config = dict(
    d_model=320,
    d_expert=256,
    d_shared_expert=256,
    normalize_top_k=True,
    routed_scale=1.5,
    balance_loss=0.00036,
    balance_bias=True,
    vocab_size=9089,
    norm='rmsnorm',
    norm_eps=1e-06,
    tie_embeddings=False,
    optimizer='muon_variant',
    lr=0.0136,
    steps=4366,
)
Below are experts of layer 3 (counted from 0) of a mixture-of-experts language model. Rows are named router (the router's row for the expert), up (a neuron's input weights, with its number) and show model dimensions 128-191. Each number is 128 + 32 x the weight over its row's rms, rounded and kept within 0 to 255. Numbers have three digits each.
Before each expert's rows: "comes after" lists some tokens at least twice as common just before its tokens as in all text. This comes from a sample of Wikipedia text that the model never trained on. Tokens count by the router's weight.

# expert 17
comes after: " of", " in", " for", " at", " to", " on"
router:099169110139119116127148099153136131159135106152136128126106102041108147128116091134116102127165181146115097109114123147084127098186116116128167114106119077171119148081108160128110172147134098
up0:147034163147098150111116066124117089171075159133096146069153104098129151130091089096130105126140159146075200116190142122082098127151156122145146094125076157116149173131147105153164160133113160
up1:133187109094097123160079118134160132139117148104138131109148187072099121093111083109132121133209188143212187121132166175164163076147113127112118210096165105126154144118140099147105165150134118

# expert 24
comes after: " the", " a", " to", " and", " b", " m"
router:139157106148143164071113098124095133074142088158194094118150161152147128161107139149128143135122120108146143133106070150076112100129102136061117137120117189116131153151133081132184160129118117
up0:075066103190063139116119129090125121165131141234191076156131152112195091129147085115131124114146114107117155140077148168144180114169149102124086158107084100130116128174177132121089178093084101
up1:119108110142142117074099134139145141156152088107147125073205107134126086134195157087117134169121129163163168116109078139123178164096124137116110139069071159158086155093129107132149101112069147

# expert 8
comes after: " ", "201", "200", "–", "202", "."
router:148117084119152140128110076186127095086121178178180099103130103078152126137104097108160099135079148129152104098102134006110195117131121142053140142166063158140092169149080117102016140117109147
up0:138115118141090096166102165199124100150156130096108116092178130152069110161074084124078103119117117116198135145048108114083110185153081065107123141093153077127143056120136133111191132154127095
up1:087185135143100138168161118186131086120146129145066075137176109148146109168111116125155173172143112130143135123170125150060165120126163140191129123092136154160103129081107173092093135146102152

# expert 11
comes after: ")", "0", "1", "2", "3", "4"
router:107132098084100164140140141180112121094144126108117111082082121022053112124136103146171089138119140149122120137070102128051103086139076131120127095176121028093088166116131153085091119107111157
up0:105167136163126125144071166192143076079146152097166113186126088165134159166106087169110119128088127142154116101162113132119138102148174115146153198080142139096192135124104102112094206110122136
up1:187097152103138198136109124148098126125098085121113105147145116104155128104101132143164131112162165151124124053110096136150152180131127120127104136116198186090163151116147083090061148184170133

# expert 6
comes after: " of", " in", " as", " is", " to", " for"
router:107144089180139105143101107101107110149155127131099101160122111101101125099159110134115129119115105145117080082077165169088150097214124140139136136096125058112149117121104132150103180145124141
up0:119166166084185122126132151145187125157172151119183114106129125100144132144075106117159132153174108089122139227121042136157130090143165062086089118141161135185129147127131135152168094060043112
up1:136090040154116148138128080069112137124082122150162100108121159140168179150115103096078089100123081151204073097122096190127125126102144175135134120147140112093146063155131146124120086146113153

# expert 27
comes after: " |\n", " ", "\n", "1", "0", " ("
router:129118113151143098125098161094096107164164121138127147143095130085063112139147170196170087154124159114132076175114096157135171090133075064144175133136128093130114136135145055120152115182093092
up0:176112144129164117146114069097089171143113137101130114100140125143144143155112172074097124100156112157178094095118161122133092090171119085095140112149105102151095125135145113136085209081135089
up1:135086117109162118123068097148148100154123128116142066200141150173090069071077137160101116154111114136093130089134092205137111097158141114148097126075143146172115047121119107133092137055102095

# expert 25
comes after: " ", ".", "–", " (", "200", "°"
router:167122115102137129143125098124151090151108181150171112132136104102093119114060149156161102124157186173132108189097128088128183139134063130085151066164090150104089142115109087080094175147079174
up0:126129195160144090117106172128132136137112103137122104106161119153114179153128113077089134082146149144090149138103156149133107126108139180131138074085133090173102153115115149090124140115140111
up1:076129123159136134153170141118090129103152094179154131095112122125108134119146081189107133152145104167121203179144139129105082141105128037121162113070163122138152202152135111142128152117096111

# expert 13
comes after: " |", "-", ":", ".", " the", " of"
router:122137112191100144064130130076116124027148138141150128146138118155177097140080118052178147166135099139123115164108139131130188132190087093121155092178140153137117118087154206114117138136106107
up0:122151188114135223152080140118112111126103111079167115087107100128182097131101145170101152051139161184177084086169094082110125138102111163133081101177139136052148116124100133143215230222099100
up1:196008184126141154160090153113090150182146133156161154173152188143050135070175132145097140155092127130106142091100166152190114209139127099104101101151063121146139104124093134116150109143098105

# expert 23
comes after: " |", "|", ";", ":", " /", " in"
router:131136120168106119119122142111144051135157158170146129090138093085109120129072114078161103133159138157093081107069143115129127129165148132115181113193061163125121108033090088158115127154076099
up0:065133069111120103088149170136077095137078154178095089185156165190158111123089123127188152134090069090091173136159139138078075147117150130141129170118132122142098129165138107047116086143156194
up1:104113111109108081135164074166132118082120134188120185134133147109161114155094145163093122091075149165071052238081148125121080142114079066140021148127166092141157078123153144110196076156077114

# expert 12
comes after: " |", " United", "2", "0", "8", "7"
router:177176075113162089131100153155104118093104132102067040162087057079134142144151113135163133107168137134146115158108124116130136103125138102111097114127127153104102174028134192159121173161115114
up0:162119129120168116070115152110146110159109144136218099135093121162175058072106108134102155117152127154181149108094162153130134100114124042108100079165127112118070193136128137130157200115157114
up1:139039083130145127092158186171114096114117149193121129133134093109108125074103132099155152110070153123182111094136128093112171111111132149140045097180063080129122114168170093101121111091137083

# expert 28
comes after: " the", "-", " a", " The", "|", "'s"
router:167103081109183089129109090113062116092108111143080032159113088137149145157108143106125154116206127124095120107134125061080100132110186142128132108157149172105115152098122096117097149129107117
up0:136109150127188081143030155145126121164118141124131148176112130107078110100157157087146086126079087120105109145113146097163132140103147074119076099062131134104129204113169109128128124121140148
up1:159090106136159100153113193114151141139064132178154101124118082114110157097108092162048140166147109137055115122111166128188098194113188087128163124098146128144124143107121091176120121161149105

# expert 30
comes after: " ", ".\n\n", " (", "–", " |\n\n", "\n\n"
router:173150046178103114128119053102157062112076157165069134110090151153079108114122148147138106095126103171079186160116125162124158152131121147133152108104042168101146143068112117105129159190088090
up0:102210162141165186143135163192156118175106162125129101105105165138112130142129162102045137092130087120168071106120118138135147155105109111156135150185150080127118120092145159152133157122079088
up1:175083178142141145067147156139152097111118139121128136192126097139072115106129145094122159084134103139091218105116138112153161145104120101063134097143096096171157136147164131128157164175149150